From a checkpoint of a small mixture-of-experts model trained on Wikipedia: 80 squared ReLU neurons an expert, 8 picks a token.
Below are experts of layer 2 (counted from 0) of a mixture-of-experts language model. Rows are named router (the router's row for the expert), up (a neuron's input weights, with its number) and show model dimensions 0-95. Each number is 128 + 32 x the weight over its row's rms, rounded and kept within 0 to 255. Numbers have three digits each.
After each expert's rows: a language model's description of what the expert responds to. This comes from a sample of Wikipedia text that the model never trained on.

# expert 49
router:157154149082117147150122159199162132110083133109136140133060086110148202150150154155132091075136141100173128128105127089113117077115106095071140167143189097135097065129121125087173130171127113167092147129153196117106128097152137127128140107107137162125199087107126148165070129109112104129
up1:113139103141118064114137143082084145103108127128157111160139158181138107086077066119131135126136153070094173132087092158092058096132093091157081118164143152155110177173128073057108106140158120139083126140171120090122114114124124075158166069114149146126173129104120082155128091155167033137
up2:111160118128074104144155128099135155154127127126105118117126146153111184140071088107165073146136137132091140130149117136080216036184139177160142108170090166146153152139067133108146129191141154117103116102115106170190137153114081084153132110153128175088140155151107141075132079162108126084
up3:036153158128126137131138085115072150142126114128129107160143103116119135109155140138116137167157157127111151164111113110143031060134140079181124127133175140124174129100138126140143117138123122140140128123112115106075129175147095121106125083105097151156124110151084124113137161167130123151
up4:104084167171189145116153094208188109053100085118174237114149134164131149142130087124140069089100152129145123177163087118135076117099089138069153107100134145164106160102162123139099178153146192078147083104138134107201136183153145111059204102175107125101155077092119125121145132087128163135
up5:164090146109166113115108108135139112136163137082133148151122170173112150134189077087106175148115062180086120169094130123150147156150075155124100120111131122196127155068139155059103097140130135072118115078135123124131099150157127196124139107137128170103120147134175106117117140153177095147
up6:082133113111086158164180155167169131117126117129115129116111120117130128136156102134196128071147150079130123097117128106110112184071095122111073151141159069112180089179120140189133149121169116157151136079146129115118192127160130108123103098073141083130176133088114162134137123192158115138
up7:090150106095078104202107146107162089103110127190111102149097150125131135132115092091119200141113137194141114121131158127112155144090188164152140131144131143181141134188145112114115186104072089130147081108088221131123123086157123089153128095107111096084124150107133117151136185124143120134
up8:090160133087124054120166184141146117132143082119116157133102176117173153078165120110142092104142170139149097106144104124132093110185117111130129078135110126155203100124127095213126111093134112093149142135121144151121102061156140126153137128090165101114099098113094117132144134209118144102
up9:196125088169123099161154160098148120120181134157156117173142139106119128129078118125141137159101108093079143092210166143118094105122102125138131132139124172104115104147124133092187171113103108097145056080162121121082097087166181128130116133137147112069143145160173153152183094164058149112
up10:106126095103094130156189086109108116111198095134113085124195190096105116129150152132109115140141119097185120171160085121107138197146057141093109071126157136120111226114115071102115131136135117127164161166179115105105139157152098103115141155149109126159111094137170166175101214098123171112
up11:137102114109102109157185143120112115092099138107096065145099096127143141144104122137071121087129078124148112110059147154119109125114132143131185072092190054138154148065127162090155119100106129111097111171121127089127142127058074135095122229125128115091133151121103090127150141122166128066
up12:082142142183138158155151187093183121092110184117215133116057153094149112139175059164116167117095131119155147084151117152163190164127156159135140141129128114111131151132166107100129145161118182055201118141150160099072110132168227128188079111140089135149108180148132171138120068118150126119
up13:137095126164192156124118101132107149078050196119157157141121110166103179096098143165161134108077094145128132150110149116185101151115152072108165115068151140113114154112165190147120079196143098069075097130173089125123134189131089126098123133074200116100115108111143132094147177075115154110
up14:099157135097174147115148157078135176161101079114116175137153131116190166120145157060150142092091146134131065183135132071118096121093105113149143145071139105127107053156182122096107106159166131208092130135133133147160178142090100151177156185135144150138124172147154090156123098122096085156
up15:127117144130119173124120109127161156165187130171114156116159197117121079175124178099106218104111188152147141151153125135131165149135168119232163118153100119131115092160145109167189094163172135141131158121144001113081103141099138151157119139104126093098137123102161137204138111131172136132
up16:086130140172175167118176128139148145141096117126158097067100065127148108133117054099128149158201145135162160132135152164124140068082097103108146109093110087068073150133109144154166142131099125180122066158127081161128208081129125114146097185132144113121147132082097116150101127084128146134
It responds to: Digits in sports results and statistics tables, e.g. 3–0 scores, points columns, 119–101, and rank numbers starting rows.

# expert 9
router:106176099134137105125085108100160128150146152098141128124158128158097098104109179129139127105100132114086140153134104141166153149172202102076153101138139171137130118162125091104125114076138152098148166074143125234144140160099108119149097106144154104145136178086162119095141175110119111093
up1:179110171120089155149099116109089103211101177092120136097165113211156141180095138101148114123158171130103152191152119159114114082189068146138166157077116108125092118165168113165140130077162108134072102125128135139150113097087101130241105157130127109119129104091084164111145105135123158132
up2:119174158091212180136096111084123120167137072187097077138155110066159136104166087099157131152127137146151116096117104172144096129100086121097104124149099167155106093126158133117134147125171170108137105149148131102082115101087182123145108092097115140065194061160162082142110136162158098090
up3:135110154085133103108127111122148092065091169063110154081152147123193067152192099136140137198129110164134097140146087148161142136160151136098169187097151120070166088146112148122125170135126116136079160146162142113087173099169090091136169106164111157171202110079138058171128095194196151121
up4:100092113140111133149054131117099157128102101120117083171141192175163160111157142100121106108136075131142091130162140161123125088125096117102132125147089097128120107182130147113155177123087104143146132154088136146162127145051137127138102134139098203113118125124149128155126104170138138165
up5:148160143110134008092127097142139123105152110096161060109149080119112080161126169082154093079112109197175166138125165143114114135081115176148130163091166155098114100127121144168198161077134130165151123149121104095134131141159105216133061118120109121112073160105116140086110129148080193126
up6:162101123023132125157150175144203088160087126118108133107040116152098098127094115141102157138160146097128080075145132092123143114137183110159102084120156109128158094132154144130070105096146157158154067165124083159112104168152061153132130145136134152163106119112082136085132175124132153146
up7:100130208083134144140082125120122115086114132111110144122147054094151167099120095160104135176125144137132097150175172060129152119095164098175116154113174110089117120081114112141144110116180123114107124166099149098163194107169145154159140187081143083141170107094093125090087146153141137103
up8:143130195126100088117105114091163159164141125114167114144123130120083107143139161108080159143075128088122147113130143135146144145097139065188103145095138152117071092102064113045109106084137152091127094108165197166066078083142141141133142136138171105094119160136170109106145155138136056123
up9:098174205119047138128112094107094107157132075066156042094090103149095123155142065106096138124111189157069131099068098098081106154117107146140138249145148148159131103128137128153074132149122113167141104124079168089186107097157058104158179169147142109178119203139158088098168106180077097184
up10:122174187102108129173114167149155043124138094128102159126163119135113089140129060155120104112150118190114120155161133113111158122123140181130136126124121102133156085094147172136162193117175196111100136102049153096068076094160180163160073111119136164093098119138159157140122145131125155099
up11:096163100086134125119139191081127101158078123141086115127150057086098131186121099143105100134137136108096137159097114066150153096117135164149130159094123113118140126118187166158145132171131143137084168144168083114152131118152110129194092108157119127107138136127075063120143152096100135122
up12:127156130206130066070168156086147121141086081155145083129105153151182145134115102082106148179085112144156129116148083145157063109130079141099090133174113105144102120153085104108141139151121141165077164187071117120135123145091051117127185086138124189088144114141153099096150164140101143158
up13:102160180140133072078134108129128170152094108130146087113120148131112170185087120108099091105109138106133111108151156129183163109119137144150061161144124166124183027096089152182126084098097103127122090164168124097125108129173142108179135091096103158148094123160157156087119147170104127170
up14:121146179130127174190147139090112122176100153135114141128094135084152131108186102094108193152170149147149085087141124128135120082105183131151072155109113165087079184123131159169130133069114149168144155146079093056182086135042135118172127129144055119141078149149069147154104146129103183114
up15:172112131091161114121123162091122071142081084104185128117145135125107128139099131105127148134157173119121156166127179132070101157152161138107129118172115153169075122135108159123078189107152126102107107104136125148156186120123191176131155139106095094109106172111162124177100079137165105175
up16:181103143111160119141209089173098167086158136188194119175099144116136078155155160106109150182078096139125143166151085107143146129138094112133120065119123141168157107151196172166179114159190077123128121104107168204127104136165155154113115161160127142083143106092137130177136087154174086110
It responds to: The word to after verbs or adjectives like needs, opted, difficult, plus modals and auxiliaries such as be, would, can, not.

# expert 14
router:110094179086112118167087097145110124085105103070117077173129092137147137144157119159093117191150118124151116110082165083190112161089122099136096081108188121160080197074133124099103076188099137100107198183171121111098071149104155133173097143045143144117140142127129136132133126134100133126
up0:093106183106145139098155151134187156139140187112160141173195142108143123140142119127125181158136122170128124101091090156108199073171128167099156149141118142108134107109100169176116080149132111125113059142152188173137187077110175100111107118071161077179082142100144074140153175150151088077
up1:127143085092145141170173132116140093103129148086076142144125143120138112167093220064217170138145204147065109137131173159177111104114117106173130140138133100107127142109090147148163128052131099154136123145136153099184112112114163094152142112121141092097126073135169134128176105095141057132
up2:135123131112106145177185067113101123201127139134117116110129099113111094101089149149138141124134122118100149102104082113132091114155149125150123020101127161063087082142144110115070075141071093195099181130093104119081145123096155176121105160114089128156096091095183123083091114129141114110
up3:116199127158109138125084100105102155187139153080128179134107109105191123099199179104127080069099119105168062121103159113143143142134164125164127140114106107130098105119128162073166086115151125197095197181174139114158125124187171143092163113116130105107128069122182103176178185158087167104
up4:139196086191067165124100128125146202096133132114169168119069076117158164129145096142140107197168103110112108158134113104130106150154088170092078156109088129066103186141082077096141091161116150118108140119209166121168097080166159131124105143187133112189108172103076084150157111136118170090
up5:127170151159116172106147152092086082075118126156117071126144116095132178105097087199079102164156115179102165094146123078119142103080128100186139108146149182060137116142194152097139113095114144150135133158111140198122105084185126118099102161122125121146110065096135096161118110109131180138
up6:145159069133150133128199141158104082131111168160122139066082143146103154153131133131127084107173084114092111134150119101091084105113087076137102118110114104146155160205122155126116139223129102110157085104088137133052152146092029143087113105127160179054152097093139086141094134158162161095
up7:139123178089109123125144158139128197105168195182092129108143162078173080141175129105144133101154090131152104111117149074165117108155130162173114105119067066124127147135120165127165110100186075144130113064059090168205174148083158119119093116097083127178086190128067129075159154160140141147
up8:181134095086159120151150093138081147120143140076128149137132145096167120134107128129173093145050138144138107163150138172186147069147117089124088132130129128107158120109131117165123164133130114072152092138108161116137145141187082118117136099079100149176139087143149054164105093154134108090
up9:151174171061147197154131042099077134149148093141068101102174137182116166125183139081095133112202148132116131126176121149150146154095144119137110126080143142159122116102056138152132199170196102163111133141137088033131178095098117069167184159083199126097118099182176155113124118064121152082
up10:134144123083129102047150087102131076188134102176139181098117172135156119159066147098109119134112163121157130114090159104097131104089090103116081143128070150097161087105086193109132137123113096120155119161136086163138146131063094153120088197165080151159149168139091130137087129133090146125
up11:112107036151114101121135178101093129168169112192171174116155085133119081139172158110151085103112166137162067166077192066145130063108151111189133091134089123149162175150092147159116113138138124070107098130127086117105102145124161146166078115162049142151085113104107079156087098179115149116
up12:143138116162190101152154118151125064105127131159129093141167086131122139161150147091108157161126140122078099152132173136126136111118133138206113116145166148122106150138102171151160099116153179124088122124152132138184117155139078116145191117179088145187111126172163131090087118137127120161
up13:104146128120142171120187106103178075174140118148167100135185109108113158125169114161192144099100106155085125080139100125150133147127103154077163108137130121173174117139101107221097150161124169131103184174159094149121084118106165136125182154131178068104109152110139109141089142094123133143
up14:081205161122127169153128068114061112119187162118061096121096112115124146066171124052074138149070179153151148128128140094121214113167137092178100091153119130141159148142127185087118198126209118115143071070153197119134085148183114159113139096145155119153127133150184164125109143089131127109
up15:082145154055143116081057136089128115090160115138131165158125129158128117085199128121134088101183156114177130136090162119134135188113089161130149120124152153172111077120093138153128119147150106124167096121093059117141091152098130068130115113088106114092123103140152088114127114135195094135
It responds to: Line-break tokens and the hyphen bullet that starts a list item in credits, career lists and infobox entries.

# expert 54
router:092104137137138169095131092085122186138062128159148159165155190079164174112132163075138083139148090070162143124103074104125135101128072120083120113180164131165145086159114091164079115127142183143129155162111116080167147116097150164137116144144134117143181133095106092131106096134123104193
up0:136114110104127099122153115064141150044161157083108163150155198104094123180148141143103103095164110118152081151115114137160142107181119080114141121148126175098160122142169120122144141149096144137104131112070115068118093153143171110137171168152116154112159130133117098150184084172146118095
up1:060133155135137111109132140139088107130072114187138085010103153132120091162072122176139057148129125085088102072110096169088115105119149122126127137139112106157125131152100090131140103161108125126119083127132173079073155134098139169097104187141127116093123176087131074145127100069081183122
up2:160109083118077173119113120170134133087174163135101138178119153109122138171125124152137119075143103146145107084084074105141149137176161136153219167116119129119172131203134193157163070055131144180166120094071101076108112155095057084129114101179172144131132154104158080077134116153106165116
up3:131142110145088092114132174138190157113104113138147128196111131120182123138093154116143094121175121086146106160172098151144156130170153124170107134072124096141099141124117179128109144121178146176129151143125071147089114088130131167137108133142057108139148160124154146144145103164084149166
up4:131137159129099122148131054125102131137109070083121116136075093111103165157131110097128051093117170151089118126142102094101092132116126087167102115118089103114169169098074120128138152113079180116126121149123141147134125093070117133145141159148098091150117174102122141128099179081163122117
up5:107214106176101206112081071097178103157159065164161126164158107082096073142138187103109092172169123165111123107194186116130158104105149113133086198159167122163122122154107098130049138178134090115119178154152116134135107122068108173078141126180055069092087133144137183162106110170087117134
up6:108106095124143194167159046158088222186095125161133140116071090140171185168120134120056135163104116096089150145147109124175112170075140129099119162153166136074114209101137165149108097090158114139157163145098078146131120117134180144144100093118105157069036126135168154155104088088156103132
up7:061153166123088162115126092121096132053147058150128177122190164133097181151189155142125096152136081151160108132130163111196153149103143115118084069178121084160139084122162065160105121180131154152156097187158212125145161158082148154095153101107129108142134115166111195119166159102120124068
up8:161173118160150126134141137065150241143135142134115102146119157174162075150145084096110155150100142127167130155126138077067153108098127124179138180128073160065149113108110103057148097115105077115132122065174090153078130116111110180166106161128176151130145144150159154130157155115127124163
up9:237090155174118177177101069125116104096114143198096107111109087091103107186110123123112188112094158113106123115137111125153121129159161100115148151156161205109137118130114135076121154135124161091119127128079165171095129097087149168161106157086169125163132161140132089111145150208138116119
up10:144153165128144164130105123139082144120193111144095124153152047109191135076154112094126123097112121190143150107125122156116140129156127151106178124097110095143094146138183157168124082146110133066067093142134142124150077126119085154083137143174143116107152084078092112130164131051184138124
up11:161236096187140133165139151116152138129158096172143103072141102151170130054128163084131162166124165121124142136159095063117097124138102173123039129118179134176190143126105098153119113155070145122124163117126170092129156106093123162088197158113159097086108109126123190152102087147096138184
up12:143174139093134200189130179096126106134095114136108140142170194152114146146141122119075188098045156150209091176102099159089173138127121154186146168126106141122115093135147059138106139055110146095126152118130102141205150210121138104144140139139173114139133164112112128112115080128121209129
up13:110162125120142132158146157067121124179131099113137149078190155174061075125070067103100108076117094137112104121198138106133167129118119141090165152131121155061083150109173081123141149137124100138146148146134139166156151086133122144205101156160150105114073073142068105135145116143090125132
up14:167150181130115143141176047198123143081110088143115089105147068162138167125141095088175126111141125107183151105106187161087107122175173132152109153109152169124105110115110044112165113086106148031146129125147117156121183172113138149126084146138145074087111167157124065111198079146116141133
up15:154152160164193095166085097072176050116151145098151151139113145122069167100095172065070174145137101137142131063081162161123151154160169032161136132125131159120139058148155084143115168063159072104083059154128134128114149165141175153114208117124170109153151131130118100194117111133194174173
It responds to: Final nouns of named organizations, events and award titles, such as Cup, Championship, Committee, Series, Best Actress.

# expert 26
router:178105142157154121064076112099190100089031183153132156147071117128174171100133157085043135136174125105086156054142151047146096121156125136155130116109094105166099155116126106148109114165097112141153164114158164112150125099149163128089207140126138137120200173151110080189130118141160134140
up0:140109128121043149115061203103160083111117187101175120144098140134098146167135079112083133103108099105161192132111110162132183123154135147119183139174049115138180139201169080144079120115136165125081188167154130148136150127165148134083137125106163078128191113050118169103140111148153129161
up1:161123131092039131083114110177126085122138141178109126082118093130166141120144133133090164151133175175140152113092140083106146134128112191193175135093145093161209116094138071122129141154116139129110073113079198091109107066154133163143132086132117164114129128071191123129096138143129201110
up2:137131133084075173144109142042112132189139106153085089143136138073132101144127117191159144146146120141136154108145137070082136145170161072164125127059147133140144142156104098135144102088151192115106160070103070119139069135110137228149144129136139140101113039131095088131139145042125167141
up3:127123187178121169182139067160116138126119125103115170150114121087114134141098139141166140148095151123149146141114126074121105074111156127151159119098112167024083071159153138133162130126127142083092196087175144131110076108117121160176144127161075062069155082112167148121116090117112098104
up4:161139118090177097152180080058124098149168142144089070193121151117161136130082079162181133123162121146122091082132108101155169174104073080098093088070122144150120152136148107042073139155178110178123114146117061115135108174123131121177166091150170169101047140171113114148095096150139110128
up5:145085111149147153123059069207130168121057091121150103154123148178142115148143056125156169127130179121150111112193131143163092089166156182152086105101134158069122085160122189141117117103155068115128127129064129129084134153126103116124082127111108061154105163123160093154116139137111173167
up6:158127086148167111101149125121205132180106140150207145094096084100148102126087164121144105145119099107139134079156080086174116165132099133146109151216096172143087107111135104055125118100092129166188112150104133139093172090072113067191096124141130069127074150135126104178102153134103161203
up7:153123115173096155151143175097142143139174091167118124088115150119094128090055139126109120138120098176130119157075105103043127109120094133144127108163170121087113157092125151121124114128129088111181137167091080168099138148116111074132132140103144141122149140122148111168169176131107108126
up8:159150135139077172128104135106152106206127129100116176150114207140088134060150161125108092128077160109146041111090184094053132161081161105154149147145138141149163103089143088110169141149155120123126166151128133135137167176108176119045118157112130130130132147080147135126102147145125118144
up9:148132131143129148118105092117142107150110106167108156103104166136101141155168113106140124145180155148180191121165115152161149136168167123100074118167155151089186147149089103079058092105111118117175109093110109084184111133146166142168180130145169168117183140114118076166117142169138087115
up10:070126162121160123121023080161137145098090135100138127141098130147141136163189206159168142160154120119090108062160167095094117143105138116132106127053129133097134182106185093059126154105126162072167130162125137079099095161068159115200119116104154119140100155139123132160134100175108097130
up11:080072143137160067122120097160118080093130130133151128160109147199121113091118168168059115123065176146056063114076168163119178107123144185157108140094138134124148117094066195100114121146155138107119085087113123112159183073147093088096097185153118147184118140168098088077085105172100141106
up12:128144141174090138130152094099054117120145067116124183144149184132204070135092113089138148138181128159114144116128146140108142088129106114115119142173174076113190136086128068195127118163126074142172182052097138196147127145143185091145179086138050112146135091178083098140129106122101099084
up13:141169109159121131134107095078124121156160174125107096183137074088166082091124099133078160152156101099165140086122161116170139092124165167176127087143109147120136093127146170140120131123189088094166133117171081111166178130119117088156113113068191092063117135110199205149093066136096143113
up14:070145123190141184149168118111167181137150151166176168165171140057164131154168062177110064117148107109142115104157169089170154117129122184158087144113111140159143152127066091095156090119175139101095104117143132135129189110084139130118130121188162115119087167102123127122151183134120070146
up15:127115111162111173112133081161159078088129141109123146116124158120121150198168086112117116150115161126116157144110162106097109101184123148158184168187078142140136140163073177157159182124045155131173055157080083092098107097084143123160147135163135103107133144130103133169142138182154093168
It responds to: Capitalized nouns opening labels or names, such as Born, Died, Website, Church, Museum, Art, Tom, often in infoboxes and tables.

# expert 23
router:149108013172171154146117110087136104162114176113147171113149171087165135129100192104129113083078092101129132128160084165201122104164122080094161100147095128082096126133112155122167127081137094079157141140152114200162132136164119163134127105180084162073171125065157087110176169125160115130
up1:156082174099167166142159054120082163210105178110136144089208184112091158148164158196076110089116106144076186095130148142149125096123052160103140143112160115132159131130123113168077146117118123148037057124111106130131208127143100151124145151116159111171196084135147174070086129120100129156
up2:134084155135159083160143141055156129155052101159169146155133205145155095132103134092122146158069071127066099100110173103129105165084117088082120132152109140123177128165137094116097102151094149172173117162133091125101110108092131124186078116066139139125129164109126100141079099132145056108
up3:098188163106133084122097107190139089127121139110167091118140151119121183157165092083122063140140125108070111060192132129079165126110118113153081129153069131146154130121194149164120166080127143095093107119122121170072116149148160142208062101064086124142134114109140111195174114106098116119
up4:106096153135040168085093105101128151129137185122097105105124207148096073142152124074098161092119090130156107140116127166124072103101136138130136170152150068097119145175053143096174123099142175156136073153153116132087118164101195122148147093171092177086165090122176188102072069118120099131
up5:205113103217084112150188121131148127121141148144144081154116091108100153104027114117125153119114111137078131098112141096120119120116105122149133158086134153076183146170110118148098106144106126122092118112128121193084148134159121107097150091128132082137141148115126101082152154172094150134
up6:099142085137134156097075107121096102141151062156116113086099148103114135122127139116111103122155112165093164192154100171159087213136163103167134117066141138108086191107159125127143088181116157143143184093143151102148215165091121168108142127120133138212123214113181154090111141109139130121
up7:177077099120107109110114105099193128113112170102116162159146157209143138127050105137152122079134183118114085158115117107021099058120065109107183125110131146122139133175122093127178164185144113192132122144157131117122113178095100039166164139089101112128127146126135165098117088144136128142
up8:164148141136123124143130149139168099134119128068127134115146163118114095153143122080123084198168114124190177165120137144196167130114173124123145213130070114185162135055090152133175174102128138091149131090128150163133140220114155142075106157139147140156134115124126073138167135167127124139
up9:184138150113125116109078118117136152106181092093166048113175133149115112101133207102172131125125058165149123095144140100112081123138191125134125132152115188184134072112129146135078119095112109130168078103064151168109084129113122147106124123124121143102118158124140159104124105077129137128
up10:092121071146105080114121109078096073150134175116137182106057131081138108136132114127163110076057085144093132088163148103083092103086176121127134088089116140159156113199146097120163153196132100141144113169095133113097157073127154136112101148084151146046147103086172097137108168095150134081
up11:095150090132056170180104131117110142133183150128201106167120163117113150118108143152079109111143111137110138100130103175127108129217152113123076127180135084118181103086157113061109155204050081093090137115099136105130116096142143127119153182223160171122159190081116110060147138136169158094
up12:159111130122154102092103155105109168168162129186078135118136109053095077173145132089089113104147149148183113103163095112131138160104126091123130068130129151099093099170083124131130088088167066130087177057126105150069121073149170135149104109025157159148105079186176148145091097170159151159
up13:096173092134173165105146089148172114137074097179175164143081106194193155134167161128099148098085143128134146132142132136129120194123140101144168177071173105065169160087082101159094117148088140135175118114110143143131110148163118154130107125121095133180119107158115109153107109114092163141
up14:157135155115155145119117117099127113136051101073124152093159146161082118119171153121149083131129177115137121186076125111149089203155133131094131151162153150136123108115137140147130153139106144149090159125122091140119166127097112129109086132208096146188152128132151117148128129147154135175
up15:160086096107156167148105154161115141174190113124166138101110141107161086083087195159135188132131049093177133179114095067101108119144120128151190152068163109110123152129139148115122111132077137150155109070070142110205086093156115129083116169127160204156159088161117108130175181128069130116
up16:135111130095100108063158122114182076119122199109158166143099098108070111111119148067039195146137121134093147194165071153146106132157148139134089176094105071115114091162149111127157130199142114120120126094098131101109119146095135120167135115095143092106098094151103084148077102180186146111
It responds to: Verbs and adverbs right after subjects, auxiliaries or to, in narrative prose: had, been, sought, found, directly, marry.

# expert 13
router:148132100096208114220141153170144108117154134069140132144134080050119148155154162113156131137159165120120159117157149090117125141157088110110081147122123161078099083116121109122196110154126142088130114106150156144124119133189114147124118122100116120126162145099084159092119124120093061126
up1:118110090143103088108122101141112158125111184122152154167133083162089133123076144081129112080143103105116115147061206162120103115181106129164149059116153175150146154201123135135136145074143123176144121115115133098117141142132131092060093177165149138179098102070100058103148150125125112122
up2:072108170136080131153152101122100120165146102105111111085157095105140078127151161145095164126164090163120123111171156139153113107145129100124149064088153118109180126106120129172181173100114117131160126102086168092158151153148171113154157164116157151104169096129162188072166144060144174124
up3:193163094111137138161121146086116160114171148110099143183176172105130177111138138103166103176135160136111142152126126136139143170103070159120160139147103122136119071095148106105148134134104114134186118176080130146116102135167143143116143136100148147124206109158127106135177106148133113133
up4:200180125089166160152134115104096169205137113159136061129195125069110136074176154119154073127078104098183148144117146123132100130182130136132174187158097129039143110141167096116147118133112085185144161182084142156184119126151093178171145180160060136142142134070154107068135141105095112154
up5:142124136167133128116120183114163158130135158099118107166050162147130106085173152138075104164112136126177062093144153121160092075126121049150120099139130084078159141096067143144169082130121078177129145152158131173135128156164109123140116166117120039120145161150095124054107148123153136110
up6:122137079128143067136188145109128097086142084119123144163060143168140107080117121150091158109123107116140127158143129124146094095121113142129114112074147137139129171101159160146122088161156073114135092091119114189108128132135139104170147163090160076195129176106137097140145154100104077098
up7:103102122133129118086102142055172085130135166145100194114228122118120181144125149107075133096115122096130131102100098123154088094051118154126157205135115117115111200127205101140120123125118104129110142144047078108156132102042103126110115120129135138124133081222140111103122103082110110148
up8:129132166195104115178168118122143174138156090129138138048160189134095130133106163118090143128146129077134069091156071090098131170103134121162158155200112129107104172104092126115126196122136162058093175133147104099147154194085101073169100120167116105102090092143112177140175122119134158155
up9:137179137114164129134140147098075189191144057059163073154147177156098084189124135144133141122181148115098088122077080134148099115123115159140123177113169147102094162116176124150095190169123122110115074117117160124149120085103118151065116105198111154176103173175098113148126158131121147087
up10:205157105116097138130084172155113135152065164116092129131151128132147117148144122136124153140125111153120163067174177115146092061105178146131098127148156161142145133159161101173125139134174128090144107127140113175153142136112074146177088147100115081154149167094088064121084130139139131153
up11:187121153157109106094108120253151120101097135123174161143068126148083160118135075158108144124122169110137077158154186091174170108170180116129101168103170123130167117110047138156138140101096163048136099128121186132128145141136073134105152124099148132068167124105123100067178097151160111140
up12:130148092120142126118188205109142084130071122123132147124164161098161148131116093097163134086089121106116101120187058182119126105134072117145086174134104134132132126113176142088073142113080072156081114136106131106187141063136195163166163098162120090100164096176178179109154149138075160116
up13:080114140118113174108128101108064090100127125182099118089178147058130159153187209149117143131164119156134112150078200130123127099091134111161166133168212130104133122121130091087181129100082109144124137124116146056120138131114203079140128211121177173113141105125100162147127154121123133108
up14:087070113156076159083127153099107073109128154120131111102106112118110114193205133106066083104170133178087119140173124111180140121117107123085120161117145106108162177177152117122072218118148082159073136126173118101146080124176103145156061132131130097107081146114095100136136135113161169170
up15:091107139169129132089117152096179098071144163111149106121066140171176103163099135130105130173159132105165102119140142206072179072100123162150138175163119131160119095119099188160176169116140141147127096183123149111096125168084098150139137165147190117105092165107169184134125144116189073091
up16:115168190116163184154094104096080170166115098118170159144138118093117118063119103064108112126156179130123111128095185093121143114085108117123165149102132140144147124104136138178130102138135117137148175141158189089166145148190191189138145096182114181094133170163135153104119100086170157135
It responds to: Single digits and digit pairs in the middle or end of decimals, thousands and coordinates, e.g. 0.6 km2, 8,500, plus %, kg, mm.

# expert 60
router:104135099137082128080137196099163124096095141179136144159145144079121125140079154045167180140166123137127139177051197071154138095070099077119104081177157163139140108127140144141079127152084116117132081095159153092141152040164124069125104136111143162125134185104114103110154110135135095101
up0:167138164069135137096208129112110155202144162087127165158142140127108110123114111192056145162159150082124122153169139181093151071165163145123080155177083100125148114075091067163165113153134095106086078127047143138137149186106077131156128147116089110074068144153114090050145091122188130090
up1:136123171093130143156099172149126101173117090079153161092101148101102164194077092141106071116178093151141169139065118138105102131096169114146150140084107149208139101174098078151088103129121185178131123148184148107132133106120163078149120138198145138159155120163069146147046135144136097110
up2:131143149126187121145156148057163094144161100130151165118114217127079157080179144121121164156128153168133121127101130067094218116084089174097086142119171172073105066084163124115122179214133110188053104141142158147146155120114152149144074121167170156138161159141107212154116145149157126098
up3:176132127115108112105115123133160175139087141111095095103136108166106098137148094111129170129069097164204177096147116102146136126117115125138011105135115077148164103129095102130146132127094116103208116153130193113142118177121116101140114142114119205163103139114145124147146126193139160069
up4:177089156080119152115110101119111151132193106153143074140137101148115106134127127150178139104091135101101116132144175092086113098161123208207185170059113127114067045135112124117227121132145147117105123133128090082144103123097143144103162180166126069138092194083166110129124127133122193135
up5:206132130121170165157167201109116132084176153072083140144119136143164078114112154032157127130173142191190100064125140120127107174075161115150156111104099141204113122092134101149154139111091138139122143135088113069121103099147112185125158128121141124127141112158101115139155184099108128150
up6:163099119125134110150123094150074107089130110074147103164102107106145139115132128133141110107100138168136156137082167125170188186105144079126109129124163144096144184107100144180111113178121107071139162129139156102117153143058150127128124072043124121108186148124106113091196109105173131118
up7:173129148110147155129138155066167156144142128092127149106130191134121102143134094133098110127113129095172165145133116089165121100145167185101152101193083156079106141129064065118149076157154143128141081172088125132084158177127118109138180103097125109157179206128098140131108070075168115124
up8:103111137152163116159159109179146106091192147115149116114176123130150173110149155170143077151115129079110132149103178187102141123120171074200098135120122107162031072201132106089129165148123108136129048191150144160118189067111163146146127108106150113117150108137069159160120133139096184137
up9:138100156154065108086125112115144150137184060097179077111113151144151131131102193142126093167110147148133112148102093179165118167121115101188166155081134077081082141104123112079138105161115111135117105097124197162120144144107142149179171141130182107172090137152152171055159084085115081124
up10:132132111130163105123142074190127099099089112170164101130097112073119141119133038143125106135077110073115100148140092110147162087140113036174149135117148139113149121131159085115050139170169135134139170129123095131146108122083124168146133149119141137110114123076153097102078136133133126124
up11:157060085116165149110144120153159112101159203105164105210169139129100120172100118142143092036132105118100181186189153117091157160112144099147140097159125129181110141054111181088114173176112125103120075134174136146103175135093133134157109157132104100083067089117109088066122132105192109141
up12:139109101158048079075126125089158037122126116118088128111173148097144143093083139134111161120091113160076112121152144177156168158171156180076159168124133193045108147127146158106164080105137133117110118156076129116176122146171121056111095124117123082139105150125161115136138110165130132169
up13:118128071123140130165126107112083168152129136119118160153159152110177110134114164071101147138160121144120117134131149103099135090154148092095204148103080136196172093159089114127128102169086122142070111121162194129148139056142159146143093121171133189087094196116177083150149094098114130154
up14:090143149114056078109169125107127126114130130113155123128089188140157139115058101122157175111071100174084141141091135121087157117154142136174135114153125090110158141192069064140121139149156114141124125132165093159165097109109115137146138148124110109104129148207069193115160112138091129120
up15:133127140135131147164125102090105075158127132110110107151162114155094153147165145161184178103115168119188113068071135122184110137112148068135064147125147119108137116088150120083112156081139172104109052167119108160108134121137119121127079111120139106188151088107146115153117116097170114078
It responds to: Infobox field names and values after a dash or colon, such as Country: Iran, Rural District, Launch history, Decorations.